Experts of a small language model: 193M parameters, a sigmoid router.
Below are experts of layer 8 (counted from 0) of a mixture-of-experts language model. Rows are named router (the router's row for the expert), gate (a neuron's input weights, with its number), up (a neuron's input weights, with its number) and show model dimensions 672-767. Each number is 500 + 40 x the weight over its row's rms, rounded and kept within 0 to 999. Numbers have three digits each.
Before each expert's rows: a language model's description of what the expert responds to. This comes from a sample of Wikipedia text that the model never trained on.

# expert 15
What it handles: Cell separators at row starts or between numbers, list dashes, and infobox field labels, such as |, -, Elevation:, Coordinates:.
router:490532417542488511506478540450504489465534572427485518477531528453518507512431579471551498472502503528476473414561528512468491532485521592536468549496505474474470487564485503533465434491549538469447559462464457460548555446483517483550472479527513521605532477436457399554536560389617510586
gate0:512437518523520502552511471483504422518467501499577518457538555523447542506562419525570466513485519486454519480471483496547457546504528533466482439536492588521482541536551474539532595530491570431510492523479438481493500480503490499519538542506510569510574532449580500503520538579506526499
up0:505458519533495496467598543484513476525425524426557493472514572552494516576561512514551479511612378493446546538526487524466542396493514569532547487483537504554485527491461516454500510519450480452553493509419488462504473450502492478494484496529542533523466482494498502499530457566524523518
gate1:487524457503494530547525470483463533509550471518491549549524598473509538494484459415451500529517479409526464408500523437503560499487436499471470475539470531472518518458545489464474501543463402559487462522535426553474546454480449539456603476522484581477506495458531470438542497488430472523
up1:508510507557543523483519568509535525439568498592495546419464475545529516480500486507513521522554481550510498586475501471516540482453541449482543529515492518461486513469527539469438488527464469443523536456544486496475520479482503512509460441485485458487501471510454530509475582550521464469
gate2:542560473514546500540492436495434429497504456556477547481484532553544539501552471541520573549483539516443543558476426465522449538555515532416488524495455519496520540518469504449495539393505527463500457519491504455569509562468464478508445466512529493506473490463486495504461542504542478481
up2:511441470531433504567519563501508572492501523576422592438472535422568510539507471494432444457482522498569484487513529478500567559440531460559549480525498483528543506495525535494468498611511463502513548497504528577430510497533505463506537521451504559444517511509491452489539501535483509464
gate3:501530458488439471501530516553465541464457529473526510522444482511436592485506473468435495562503515475536508567514467579489497509440486566485565427479538498504520462526508483474474459556525531478558582401498480536484450484493525622571532493506558517564489497491479541463599489470552368566
up3:524456556486551472581443518513501512401472510449373493494524537558555513555437461494495459431542461502455491474505520399521457558493519514549421469467555509534446564513430510543490539355561525552437497502541502520602465546528479553529530459473436508542522486518501494405450481442498488499
gate4:543461602472499434492517490475471496501490482471536467493510414490444443476510466539547520425442526534526514515552534538453491472495534437540451519488519508479510461460496533449542502493441446466461408474508579505486460490441504488481513511530538533500525386455487468519470574569519494483
up4:483532484468455483493452483531463554494457540510469524523499538576530554497442456460428525526524485489470547470538444479498473453457415550509549442473501474512468572505457462550483495537533604509561553484577495493539539445540506445526531485518421425510466613562526474533510416485492507494
gate5:489487490471469507440458540478454534496526455501502447539492500438483562500527510394497563472532448501459498513506425550587472505454512536493508468479511545475500559464494451465562481488461515523467472510487514517454516535519478490536499483502514521465495517571504489575490463498497515526
up5:494520499437442490532563489521501557537604471510501485498526454522504589437527486407425505578542496481456462458527537500502503460504581452486472500509510519550529540514510466487501482482433543448490495471473515519486525441519531481555511495497480525470537526514489469478616506543498532504
gate6:486562489443602457450473509483460531480516469475493422616467573426544483468454423436529462467519479550535495553502432464466492473521501511535481511457539488531555437493521451454483514405499494502532496468500456466578501450581476544515561475465519530503503469533545513469480572488479460566
up6:530497518503539422495529509466470513532535428507506468477548487461461436456497506466526486469532516513473477496458539430472531491521474521502441546517517492545461478440440560433472460426557504477469501468543498533518490492490469510423492458483494476503503461422486537476515517525512438544
gate7:479459468496487511493396530507457548537456535464430517484474433442418503408521530510456501529492511512471502486423548522477582509528525561491461533511520490500405502506536515430462452455457498372431570589556536436479567472511459564491528461539514544465487487433568431507487483453508545473
up7:480530579548508539582548462493507484532509538522478536492444524466474532451501529434552510545467517500465516493493536485483492533567515488506566490474561480533501530578467503510480552616472484431471491481483453425532411483571450520501434369547427484551486460513413463560548564485520528393
gate8:465520493463566458497487529533514465503566466502483509460514470475469536545519464531500513515495556497491484423499516525454618459499474557504524485482542477542491406475505468504543479517530566475562486498420452540434528532508464545493491561509556533521520493563479490504571511504544492455
up8:527540441480464536479546530492536487497470442495579545491562435526529520527502500505527508503484575544509435477547489462458506594523504548499538514494475486474464535504417514481516480478462455450520502478510486495531445523493526513393491521437526463477466495534483560500565442487453415530
gate9:530506431507470518583513528506453499514524515431540527510538516531539543570468492494491519412441474499445483534472500458456481554439532543481488550549458571516452504555469483480449506484491484511430528538477501474522527474549499436492505479512465604569377453515531429487467535549499477559
up9:514501471421535487526495547446483462537488557532483517497553435502499506549461505566490528505501489512433446527491512556422502508463505516537507544527473547523474555474399499486422480526538487476520546568462477488504484465504470530524525457522435575560491414472492452530522486452472539555
gate10:437464573473531543505445466458419466548452597488536546535470474537490482509505477433517535399464549525440468489504519602464486494486512533524512502504512516476478557586504518543499516543559490484502526511547469503518439535462557428485485509571489489495425547526435493446475494496439541501
up10:488552581452519502546459493463465456526503564535502464471430458483492498488481491487460520461426524542497521495512597577459506495540484493498477583542521516491480462524506567492528562557558423527487471535539476462520455436484511494479520441510440493558423535533512478501420466512507538547
gate11:471432489532532516559518527498457495470524567452508532510518545591492515502494500542522578504505517550536466469493502531468448474461516579566524488481520494496497438512515563461517535569536518525490516571527453475462498485446500562493477525432414527576486507440498523443547466465468442511
up11:596485572509574531479488456473553492496558481484560524499466547532484501529493526557499528540529522498518522513475515465538458571525370499513493500458527521510452508503562460468543475544502496443456520436508429534526530550493444557476511511384488415453559523493482476506526516566474481445
gate12:445514510508518520457461494499548506499481488550477485458497479517548525484482550523504561529559493450470436531458503494491568466533466485542561570519578496534477562396451478436440453468513489390534462541513511522558446464559486447471545508491515533441539528483543503453528492520533459477
up12:449544472465474512505491477461554506514441499452557472601525541451499564562494583500499450498478491501495507450560514460540436597469547518560477519566480519490490531522516447498506485475523508476541454458507459568502471399487463477525549502502493508540470511518447535502493556536546623511
gate13:509539441517518512502476531465507531524517508546482559510465515547549482458588421508471493509483448424456500535538543517519495506430473479483495556528538514546489625510530510485415559475497468467418562538504516482458465539493541539551479569486477511549427491531484473496527525508482508539
up13:436459528439488459491480467425478481448510449455538484511536514498493571534455524453519556557501511462523520481434408489557508555499498521469448548483479512486501433467521555435570449454477527493451481498500528491555519468424382443452571467499436455411560508526498555467509518454539456495
gate14:498541476491471496485449455484527588477503511503517552495462443490514523534541500489493509478474431577497520499540493455534535499574449439521493460507456442499509496445424499474514438480473513440529505453530578560539438492478571472398520460388486589591523574548478515496516507436531546525
up14:398413456525553462484527488466511423512493499499449538473496449506448511478508554445459533522470513554421467514515524536535489558435526511510484509475480506472464526548536524465494482504471495549466517578456437548443536455462394527522527491470553487454457445478446510508488447541490481492
gate15:484438482467471589367496501526543537530526453431436443407489483472620521435526503438463554485531512476514522496502419455533492513442562487439508477508475521510443516480488484476514513481499541485488591507500570484508532525529526455538513642510498507513545556481507540425458467518463459538
up15:476575504547517504551528484503483475540467471587554589489491520491393449577484477543562426507475492459475498524487529538467495474506368482495529503541556480476556524491489506510504535530513474555474485437564456536469472533508508513483515442478498500446436488453548506520553545528510550472
gate16:490487516470555502550486531480474543493501506463613508473516549423466562512487480490547479470523528528491478513548448457527413520488501430522539461483491509531492474482493581484512516566496509472476509508479454559495588437476399480463555465450473511530492470506422525534485492549551541446
up16:558536532491500474597551496512496494500401512476564548481488504470533500529462445520447563498563441578485537471432499520566487514462528504503456587424433462501520475543501502506481507492556525480511503529457493532545473530531571497551525436472531495504483508527489455526452570580551522527
gate17:502491463553631500538490489553499540516483523506537497483478522513524512526509488560445488508503479571500499623500530472518512527474498501518495510517505485463553557461438540496501558430506571537469449521508494541508507551499558502467513497513449559537459522474456522444429443523439492524
up17:485470523448457524570555478502504542439492441386510511494459449526563503466514531471544484500440452408493437432465480436422495462525513490485532505532430527487508458552467431464464503573540458456525596483444407505472552508484486492496484425526503536493428532492527480483506549541511517455
gate18:528470498517505570512536448543556490569461520503479498477495515455492550506523546474504549541477504526478477491477486537468496538437537520485471498616497533481544461498431519575492461474446496471456451497564563531579463495542489506503562546527438511534461465562535488582535464436488571473
up18:470538532498431506451510542489514556496458611555493475501474545442510535454538515453500537570535504513533473471532535491488443462515518528506468457530487519497534541537562459468426477511407515477508556444538542468526521512457519575530473509467434445580499450490486534525561436519495556583
gate19:494490486507469516517434431428447565548545508340491466454471526486432509544531495546568470507520523506540481485554559540542511457459477417432469529482470516484462462488525509457557563555475508446486482514502429477502515404507504528508409507509475424547513544444493536480516460485525541481
up19:473515491496428524531488600572518542494510500500499466459547443491467488577533495407488511460495515513422513473500565431482486474466405567485497496462535502454471449543530440529471489470527530513531489493455529426471504584535461440556552501508516492541525465613542504526475516499518459569
gate20:514519487511462504528509506505473544464535524530489531515476493417477453488493495447501499506520533539513520513510528580529455571558452472487531512502500490500537534540527486519579449513460508533446433475621525533601464491535540520484447491450478480522457528465576522491508536488544495546
up20:526445521489453461441513452497457454486441507469523521524536487529519476396511543534473501548483465470486512505495436550476402466523497531478558511494526420537457511516561517495482488472518477459480488510497442425447471450565504517532486481518552511506529500508559470415430574453454534491
gate21:558495488488451460511457472495450490477474505513466470545445564441509530484538496471503555509494457413500526569500553497468578432464551499575471507607485407477534490478564508517536560517509481530516558529457526494505443580421494509482458500526520498568456488458476476434461568515467520447
up21:475472528502477501545539452485472515519440490557494572444446553512535510534492417494497448475496487538521525524531548501546478517509514512503518575558482472501454533442518493472419521552568519525517557556535520460396466500458536478404528557455468457480523529488467483503471559547529544505
gate22:530509434515494499529486468498480551514581459515519404524459516500482546499558423544482462533508466520458510438490488525510560557516472508473561528504533530481549523540473467483551488520539476425410530564472470471553461554497514454540560523551492438457488474518466506481495499542505495438
up22:502510443511454507508491537490458496561615442464478518504507478490446528588513484505559514494549495500509498482447456502491494473550440497503525520456491439454566489520451520541562536519553518531457542584480441530551543547491529510567526555513421467506450490449445438521471459490561484468

# expert 9
What it handles: Linking verbs after a subject, such as is, are, was, plus opening parenthesized numbers in climate tables like (76.
router:509503498502470549534496452525430490555525458475518515491495530479501514477531507513533546533497508550413449507483485536531566507501510507510506544513458558517544456509433520482487479519523512521537478531528498429458503535517535485596442517490521514569572451496438446504539438427542489555
gate0:512517561504491539476494500498468500539556518562503524542408538487567528433584466466517489447467525472546536460527502476498461499500507456477549470427480516532516512509439476499495492418485466462449542518519515506489464445470504473546535534442527496513552519468471507428530449550402521526
up0:489514590496552430592505391547527465531492515425540560485487523498535483461567560496482550446496467450576495477489560498499487501488499468494571476464509495508515441455488505456489558502440546486525541571524482531503455459435462479543537521484497462499523514518484509523485468473490438509
gate1:494487561471467471543512482505541516498499446497497515467471419478461538465496543452469507476451534505517549568500431516468433418483486608456472461458455453539497551499539539524541477506494464512545489506430484516499501503487524483569501476556538464432494468463494453557505505447507496508
up1:479505475520446544476487403580465403513456509508394547546465476585589487466509513517543504541461502491503500497525551468568552531516487479477537486534533502442484497531580451525524468487525557499445527429525488522453461443491451609475425499419402493529544494509504474502446549538489507484
gate2:528516545493503488437510475479480553449525532503525506478524517461464433523505500509551552428514482465474553489519532493499551468486461514464533462408496532485542464507527577502490450566503440462540523518513477457522471539558572554455379528508467491461516492505568562530526559452549519462
up2:535446373459533538449526507512518519483492506559472498504452528486508515533505448479584509492599532567530485449528454487457459584562564547573457464512446492501436547472462498584514488518568537481455481521491480503489452514430515524520510464550448474468557468508481484529450535544492496526
gate3:513512472512487552500555516466530492514588491535562501437459544451473513505571514533452526512515524446514464487458456474511545489502504503569538551417551478571570446523456483464483523431523518505504530521480505439494530476491455517506517450413500595521530537488546407416497474484546428576
up3:493510437494479480493540529468496504511613501541484537412426514451547498544528547514505544544537526417453479499481430439549496526468511506596517525437521461528540502500488476520571540463538530552522489506493495457494450455493460536475563482430473516531520530498589412488525503459560466533
gate4:484477504548606512540544545492431441543504509509527538560545496528481551546480572460525507480466469449488443538500541502555468485530501541452547541530526497539510532509423552466424582487459518519561490467529482513469516522505516515471520545482553517479500493451525465520481477537473516528
up4:499540482528546466424442504443447508487471573520506528437418473490525519494485485491544465548494477490495447608451503498481522463522563527546516476544518511512517512509472491476489555539423470516589503504442544528455532495496528549526422556569575500457531546526449398510545491489535423547
gate5:509520556531494466502471464528531591527509550566591475486487523527494577466453487457522482588525495494479483469502466573548477450509487595580504437505519513493498522571495579491567480379462503596410525478513453449533535506560558526480533540504491531504446515550472507561472554457513493530
up5:463481509525434519545480483484491459432425516479429572497513467470528503481509484563508483498474502490496465550485502498473510464455467489425547510478469467478507517535476451537483512535547547460516450451495475555503441449471469481521481468510516525527472488505557448439443506536512472437
gate6:516546549506473566505493520503576515538594462482453520481463497531484509500491537478470450509524433467453434423548444549519526593503453516531504516488536507515538513521487495526473479478519554495503513506474556489521574559481436541506436476498397524498502493513511488496498533465534481512
up6:490486443524428530545465485549546488506499482450527562501454516564564508467473497562443433510523507541455481423553576550529519519545420450508500583513486533508555505496497560478499454494494528451412536466496493508505499492536520507518383457488493513435473527541474525498554511508424521510
gate7:572497499574548545515566491502533531536491460507518474471403505553467482473530517504504500553454516451529416489436552421501458474440499482460544506494511560521492461502497459472455438525531516511502499479525554510565530462488484506473486447560438514504555503439401543556474471464488514550
up7:482485498446509502502499564603486527489469430540493534482465585536502582456491456445464513522423557490484476480532496440489490471521495484550504547512447555492510546481513435531540522491498501466471507525540510447542579463503521516504471474557508452504552514533446481489465507513523489553
gate8:500484479486479441567497491522536604465456512491575514579509527538472485468492567515503487454534495568525557506541563496428510434526481477490464476423443402434527500515465487448454509496478511486520491519499487408489473496509516431496578574534513425523472500582513521548525559494482476544
up8:507541426537516524527528449527560511405479546578526455562562522540483562533539585544478472479477509490554521500456591509520541461491482511489456515410523448471493526476499474501538416497499560509467505579494484425487553505500551539465506522507512406520491466512555539562574544549496484505
gate9:498525515562493524493525507475491461516519558544538544546476559458469544485611505472489506447461473468569499536551520511521453534494482514505475494477468554476503510472479456488504457504412528447446495468459484564441450556489514507549518594510571522492498438433485485435487554436455482461
up9:598535443540544550527463525547471466556502465475569554489533513456502494577484461496499490444510453529521557499471502498491483552527538561523485569482519535479517454404481559443545501505529471482492522464497515469530501499505482503510494473556490524561514512535486492456490499486478522459
gate10:526512555457557539497488544454525508490454459512512539472495506563559522514458511472457477513562521513436529426447520490591488468543479535537479480578568540494521541435485541515453488516440508575559485505519525542529466484566475478521470460493476443512538549544422482522535540519512472523
up10:529479482505548422471561491431530462499541562510485498441513526472477525535527516544485498450489477443581544481539460491429477492445501499528492497583504479515557553466446509446472520499466438460444566514496473560455498539507504515513480540525505528529488515494490501556499501524500526536
gate11:487527536475480550568509501538398494571513531497551499536459472541449495494575548487491441530467493486503450535464437438556468586425540495489457535446419491438536504480512491522511448449557508513462494439450516476498456569509509502534516508552533524484463458533516454486542512488607523488
up11:417521517415487490513476501526448511508504493517501474551547512538453496506504475471508498565454499458495490519496542497507530507450494500547477596501529460556505509506468476475526455514438455537502510502493569481502487545536540483437491585545552465458467496513456521488520573472494533501
gate12:476507534459437514533586504481506432509547546479489475507449557512517445511504498552478511513436385528424486507483491563525553500513513491519414494466529490541504417480506517476476521509507506480508475506517483500519506492560549411519513498548489536493554514494532498482522450500446534528
up12:470512523556538532478528470557476503512469448572446505511499486506504492524495536480502472478504542484520425473446517475485478461495493554479612511521398442461475531537474589549469528457429493551429479428505424441525468550496502498480463459546502467503478514446437472526500429559438421530
gate13:479514533505506501504532510443445498466516521441570498490455515498528581471539535508519500460546463514498560526521555488577555480550471509440460527472525499470622415536490472535560541597482510507500508437494429500522503525495554534526454565536498512476529528497489427484492488475558488506
up13:498495464478494506514456502579489499519460492561486502460524459523435504538481544471502465513483518519527485478466500527556460475447524472540556506508524536498413566492440485503469464423493413494490524531487562553458469456480483491538572465521498497519504476472503564537551537530452477512
gate14:481487478538580468589466514485519468517497515474514476488425592473564506445466470527537535524456533564521505554507525502419468615512523515542526512489532491531508537465497594535466531451461482465479524508466441523519455534464451512530472479489497508470542465444529454540477369571545543511
up14:498457504554453486478482506463495572467432568509492506516399490505553564448512475463578492548505497542490505481519525501458582489505536555569495504512459495491548510515464478527489515469435512461501546425486438508522531508523454449438506476511490497547599489566526573485558542482482475465
gate15:532509458553546440479528508514496508478481522515501530515526460467507513520475535478517513510508517483502541417513536538530457508549442491500511564505494468466565490548502539471503520482502518523590451492479436514504488421485472501537476425497589536504524544484492428506480486510523511487
up15:548467506545486478552476497515433470508507508535522426462500526448543464556419465521489520598504512468533482592542439485532488471467483499520472522503487426474504495501539487457476527516441541520474494419469521509531537512483524437519479450498528485485516483529548460479422512505545445465
gate16:479563531538533486561499444483479487535486453476480489518465502519521464477532509469508540530481541424466540533474472569457526442535542540409517490432491503479529425454562485503488560439456538475508420579435518504558530499484520472548481492503407564504470469436436471511478545483500494504
up16:521438444502519529497549540489506492483508590553487530566491577516503560521487534517435556466483460566557532504524615464585500604478418503621508509529514482536499520508439518505492401502530494564525530440585440567441480432562473500456496579549594471451531548523472607447523448488487500468
gate17:469470476505495460471595419479499606485489506479458547529451428516492357518539511518542577591420493495512542469548546581481488515483443519413482403537505489465573505480527512520484488507534510405466503567507519462550528529551525468436517540478545525484497452418519481450438513470463530497
up17:514504493519524481503422545587513480472457455561541406460564512458505560536507436501460497464492461507490470525508454355537470512509526413565472509521571524514479469522490474518524476541507513499510491512480552508479484525457466550581586419461418500532450526544540463515499432564509545487
gate18:523467505498565549481495520440465557499411464511583509565453522523510497509448432543397505536457445509502557471480489480505449515513524520491443518536450420484439536487443498523443464528464482524485522497544417411511424502443482478502561468539403446472528441531481476517435480437488464528
up18:497498497495490487541493522522471539546488483437486420621553551531512575519427506532458480588487455548495569525518480460471472531444548486519542510464471424508459487517533501549503436479504433491477489482525478490538431540460524501531523490520499464476493485454489553441437466492499449530
gate19:524599523537546428533495486448538506521586545566524483488493511557481414502518525463508451497482524492452496496575555539514568453520509518437459545490512525485512485490511556470562609443534500487468461433478449470508528505501541485478524442416533478491449509467536521450518503472468500478
up19:447416495484583551500450483473522468542500486445481530462469586487519466567496450592483566510578422490569520449529516512481493407456484513515481562462493460515500510474516462548489465541454515517461512511542527433466465485458428512460545492508428466543546541576451584515485533519449519579
gate20:474486536504437520514520479591503464480546445505462470530539437532477635468506494475524507502468458471480485508460512453465465497468487433464448567562555453444558475499510475459495475484456476443494546463472488523523496568496513546541513520429540534441521462489463412422480500424538508486
up20:501491514492531472507455523418480502526455528498506509501438563511541382481477524533485441518491533548532522408494502494478559474546504534499528469462509533534467526537525458493529525502482528561531497532524526464504483410510508478421468432575456445631478462478484523530542537488446526516
gate21:508544479504529428469485465519452478532547491466460551506508467482510519490518523519530437513462484489479465480515542587483520506550557522497559521469437494553439455516513459494493507458508521502509496541480482500550564502455508496556518438501530470480486514589474426535485511478471531494
up21:502544451435549517470489540522470489475472478467457495517528488516523481517442484417513481433551506534439487549543556570507429448525530534539545469589441478510442519510433458489561593452488525493555517541526479500513468450452460490503518483543465535496449510558467459494555588490503501489
gate22:495546439474458451578552512568444500499524475424487582554476427444507499539418489509555393503450475482475457475531500524448443487573443519439507451512457458554483563525438507464469548533491466483537513427494528489510529464499487512538578561538559463416466467489486482520544540518471486454
up22:535544525520437450473531522477512506500440485491482552469483483492483491474496550507456496519519473488496504496482401514570423450462481475470537491508489535561537499506428503461568552557545501458503549479519430518542512509515466531462547531537577508503463510552535507508432528535485484428

# expert 13
What it handles: Single numbers and digit pieces inside statistics tables, coordinates and data fields, such as 5, 3, (29, .5.
router:515496451513486531569444474487431520444532517467460481539545498503541501512530474512571525515436496488407444463559528513480531466501513546569524493554454556415537439434464471470503471541512490531528562516580519479497534476580603532494492562493509488585493475437429478536524456413534488524
gate0:556526534525572412552504553485556459500515462518498411506488499434387509496566470483556527486434490543576482429459517483470465486582450559520537574516517468534472466458493531508497566466513523474470519460543503544510481579492514473593536502516539591526615458559471465536479492557498519505
up0:492555534519431493476518461621573545543446549445537466527502401457486503507462464521477554475491474441458516560572454472521498599446458491461446515520522442555498505506456461503489502463528485570508520461520475486433539498521559538484456531496517513524509485471500543534474542529503525474
gate1:516482535491501579517531509529458484490492504565517462548503568511505531517466497498518513427494467529538438481533500485465497524575475457511470513498567464509449502492497511462505451529525485512525448530478480510512398505508579521518535442500530472503539467553457516480525517434601496525
up1:447515552533551426503421516530475510461471399542432483443516355486510504528447500491518434550505439453453540487487503530540500488503500488445463509525511571514511472545455488456524495579477453506424469518473489491564523522478490500464486464390521553509473582494532527453465478446468470501
gate2:481469565527486434475433531556531478525491499491469492528506323408493421503513485498534466448517659431480465477491540513519523509505483492493527559522554546500559480507528544448481532522477459493488424502564475514512470507462590556541535460491552497525524458489531472475517515504487505505
up2:430532461470493560487496483501493496517530495454565533536473510488539531484501523517586475523538474562532585508512466523470475525498526504499499434552435546508504526533532462511525476470474543517564533446484531544490506524453448454468472562534448525454532496494448555576536440488483533510
gate3:515501469426525459523537427437493431486459468496535473499538535532533490495564499472496477461610476508493495504559568515516532462514561513454528514478510465483578534450481442512503521484474479420520468504509500501499523477445463445461452506493515474486510467553449471486486489483539475494
up3:445518487510565463545407535477469568437471440454473547472535534534500491569435440460515555560468422499497506516509507481480518436481473486497578468541405484485479519511497456518477511459531587474535417514528537496486535498486409488413496515496596462530477529442507502503557485454564526550
gate4:520561485487474524517476513481481556454507509500569456501492484463588534475575512442480616467453461470509511506484560468447439459478517614532550481516528509489595448547539491431494415571496467541474484457531582525471485475471519461452554456489528510488355496533470499502496571507475512476
up4:500464550563528548514451469528504546459532546521537499579550528557564478529511511446479527554484472588556500464541497518463523436466453461518469493565453522459517573512496488439467428429503555384445503513533540468457493484453480465445561470448427510493495461451523521508535441483495483432
gate5:441446555465536493553558503464489547489526558455521543512548431550489514477541446498470523572465507514600514558535468466534535527500528543541496573507507488555526535476464542477567504541481522427502480521493545514528524495533534495518499510564543500491478539519512511473481510485458566552
up5:521537450438494468429486440492519497566486467527465398455410537527511512468508452501502473473485502544496508510502466486496528523522429534504473486504495543461549481552501541484515493445510530484539551485560549538504556521488531559442471499546533468428524539486395567584532530495509476449
gate6:548554459415561479503420396501557567464477565496471549477540488518515478404505506526391466477451517528506494482531499534433527537500530486556587513461484573584499514482492420534487448472506589453457521537536539491501450510505548489492567483455495530508512508539433519492414538492516506556
up6:433508528483475515446525549482479524458476548517581476510441529524504508443525443462494540518487482573530514500457491487545495544549499484546478512501535460450539474519480501580553505504489561450484475475513491526509516458514514590527478482580489517509455655489459540514436475463528489492
gate7:443497528448514549483463498433477513518523457440479442501507448481435503554490511462530476545579474547492488550507523475478478504482559537463556459440520512487594441459557507437473510529530495453486559529489537527485522418528523536481550409487511498481534430542463543485517555544483512485
up7:526539507500535505463505480454449488499523458516457485517578421474515556497488525464488501592506506586469531538499550539506575507473563502513528495498473519497531519468558539435485466442528570518513578499501510506558522461472575506436561518470525474424515491491504495511474568454553532428
gate8:456424525484420532559508494502534450475507540495452531494473501464468560546591513480467495392493574559475493534474487499496469522550481468431494574463517463520522451493463566453481481493428544487490527509408471504531440537560548515474450531510531528517477528479473456454500458509506519533
up8:464544454494541513388494464513475539513468472549560495483549514536536474465463527475519498562509439477502504470516545504467538507462518499476525427498573502512471582513532429518478528494585499517481458423526524534479521439447444492531489473505429486488541520466509540534442558532436504530
gate9:473576537520498572475507474441423444464481535593560494497541467517476542415616477442475539530498390519539499512496504440503561485555485538520532525547462558461493464495431491594514495516474471459512523502505511450501603506514498577541502543428473512481474445501597563501471481525486505563
up9:503435420536562435484534493528606465557499449426471505518487516510501467515396474524524491512557532507482520452502506468522446497467482434483436492523506501460531509516522492414479482421545550510549489489528538505478457419470456465496524443565518470472475545505454505502459512514448539510
gate10:448576501513492445451447528536446503527528512454414493500531451494511516477474504524515448478375502529547474489524459486534478505570543477455497546465532515515540481436480525529471506496517553484542501490521446518494534503497557503524531499472531558474447515523492441488538467525485540542
up10:535482535540462499564530524514485448505454524552508551558456500507497510480484465507497534519498553495481528521420533419510428440453494409493473473499494485521454528454442586432494447483470479497467551536546485522543554561508568473501412470476498466560526465563514470601512503531505478577
gate11:496533423488457440485425501556439446438492498576481430520504539448524533520488493424489564449476383506502573480465435479491484586470486501531544529492515435479517491554523506519544465416509492455538460371553457492508503480486523439471540515469538493574465459463530446446515476483520560469
up11:487512467465530485589514493455495575541564602463495510467438548573471465523579506529413538501540596558528578494459506508469454487452540441477455439514477507480485533447493392520510447472469479449546490492461478463447520500434516512454451450484475543486552556464462527539491437487443533491
gate12:488398436571505489464522514474454492495515507515533514505497570556543500484431501555567473519446528462482520497422516525449475431440464506510418542469511548515603455527466471526526560467463517534507496589505520497506513588545524508502520485458481550492542530505429462444425554524536471561
up12:471495499555473537608533469581496516494460533482529512460462470503433520546543482465418447480497471506522549528527572512490575513417480497507536508465547548451516466495587517468507522557494520484482501481495510524532505513502465525533506593526477468535520567452525487614551441538454389487
gate13:418464504468562549476476585543510456437536540510446497507506466501529521536454602501501491485495425476473421446491473482493495482457491476483537490543504471459514498508511476594506512491520544588492508467420500468410481517485500552469486601503489582573508433450521486586492472477468548563
up13:519511489533494430420560522526541567482486482479560443458508451467497460460451542529503479550474472544456532420524451473513569442508468478479505481492504526490564524481480459559511503504583450521457556531537562511495493515490532448510467525495477479504546464511435469445522485487463504507
gate14:507524464461476494516558544426536484488518454461503450536429470508465529590492527476518410479514432465462461515569499475484532586518492519474463584485504503500485500506619545474559529463514532585482521526493499503496492518509522488495486575487520514550508508498528556405495431503509522438
up14:492560430482479455519522556420485506509456516463538511572484481578520527554461477507565437478506498476471468495500501471494553532462493483497479559547521471464534479445502467477527559524477530545552489522438547471535522496480463544471480546513472497524536461516508486458431508458567542493
gate15:502591465499474570525562439424461584526550476520534469508542578493507549564445543522514548517464474504457443582550452454514457543512451490491614479497472490490491486535469533542485561462454564535532485516569435507522451495537491533535539493483489559468478518444434553556420510486569447536
up15:460552515507518495458494505591522416495445509518456525572509502454505446464535484511518481470496438524483527516508530491428472469513513521538494491528557458542482489552529528468525489482447475516496505447513547453430445542476516543528459508517549491468568504500512397440511468481548458465
gate16:521555453505507537509459497552534504440509510423526507529468456539492555522443477480607533457487461514483513402530457480444513437569558512513469521488609395451541548526477540569486442447508468496453476504493418467544475498543447488515414527523481566415549509568545512507519450515519556471
up16:443408490524474455496489485503531480495495448484507445536563528513475497509530450493445498447481434534515364569527514459596454525455587453504540457583385508493495509522475510446498430490470526566484451509489582480487530489460527474496516534520472396469504456540500537519465594482496470522
gate17:437532559514450557486549542552474540560431503464534492516500535484567520457557531420476463503591472518478490443555499502464462541544466552562546432508476543495518532548497514516478498489600452482517482525437512467467559437553496617516466464446541516468522512510543519573567542527494436477
up17:521520399457492506495490594495457531502512427463538516464469454509482482450446485532546479585483445456512443514478468566517541411467505462468468494452489548506481460499575559535496485489561523472530523477542478491460465495475526408526556539523466540442524486437529449474452471501505489467
gate18:525495507472525507483557448445504501526469484494554487492497500528491423523513502471471524539488522488522488504509515512471561497492560485524499566501435485511559491507591505574483560543529468555522506495495422492509426527523553558538487537495501585536476498524550467490516475470527471500
up18:547480487486481456491547514465488544492446524484527490465469523524442433485468480477546526602469485485536462542521502548525420435473476517457474523519508596484512499497447485513451518432525440488448455464500485475519483470447507501503502539581476455527526499540491466444554530441527443479
gate19:529485531558492442554531500490510486368420494527518489505493486547512404508535482551467509472476495525497529584504472487464499487499453513528539476549479433476516479448454510606470482553459509461488543474471467491516500458478552534495468465544515570474499499501519454462519483525494469490
up19:499564496542489521480483529540544607522488576495551478440521451457503504489493489518540413457543467532519475481526546538545525489519488504512506506455510533521498502532481523481489485535530487521568489457450539563501517477524505479448538540469504540539585437532505673513531542546554485475
gate20:439503480502521526495460488485494551409483521545488601482526391565477435524484482481557500560466510583528412582591433489454488448428531491439521535528571444463504511498484568538502450501453498540467548500547554488481494545470463547556486520535527479476496490544484483499490443496504508540
up20:584580515581542480513507503459521542535537539527541544529507463507436532486468571496520488504481498569510475460648525483537505477538527530523514604515456406491464503494465554472514547440396526501443565549529547560505448543474402540511488492452461455459517510499483518510579483514507437487
gate21:488519532494494510508529492511556529485500458533498542525474465556470438443469434458531524582581497556525437422537450482550446597537483538537508550446533530498503480501480470584518548470586471498563534549541458535540489477508441568460473544447532511539561594472454499506586549503452515548
up21:504468556522518457393563465503551544437477535500501488549552449478488530476473490454453511508524466499466548504561522577509512518492476519508470512518548423541536540540508457623483535555490448454476448463443509474493528459535551485499551464525509511469525571544475575528500598507490471507
gate22:530489406521485568535539553531481505440465455480526521522512529420487540498426455559487562434512521471420466475564505456553488457444617521525498469535536510479561459539477504534492513502473563455459526466480444491501496473503437555470492448446421507525450481542506470507531482470525591509
up22:487452495533429551490498563442589444464519521514517485487546529475512498464508480597483473506553500504486492555503477570500495454500455505501478466459546478524487487472487474499527488524460517486537565490395536553466484588521561585499472501424460444508530497512492521574485455598513478514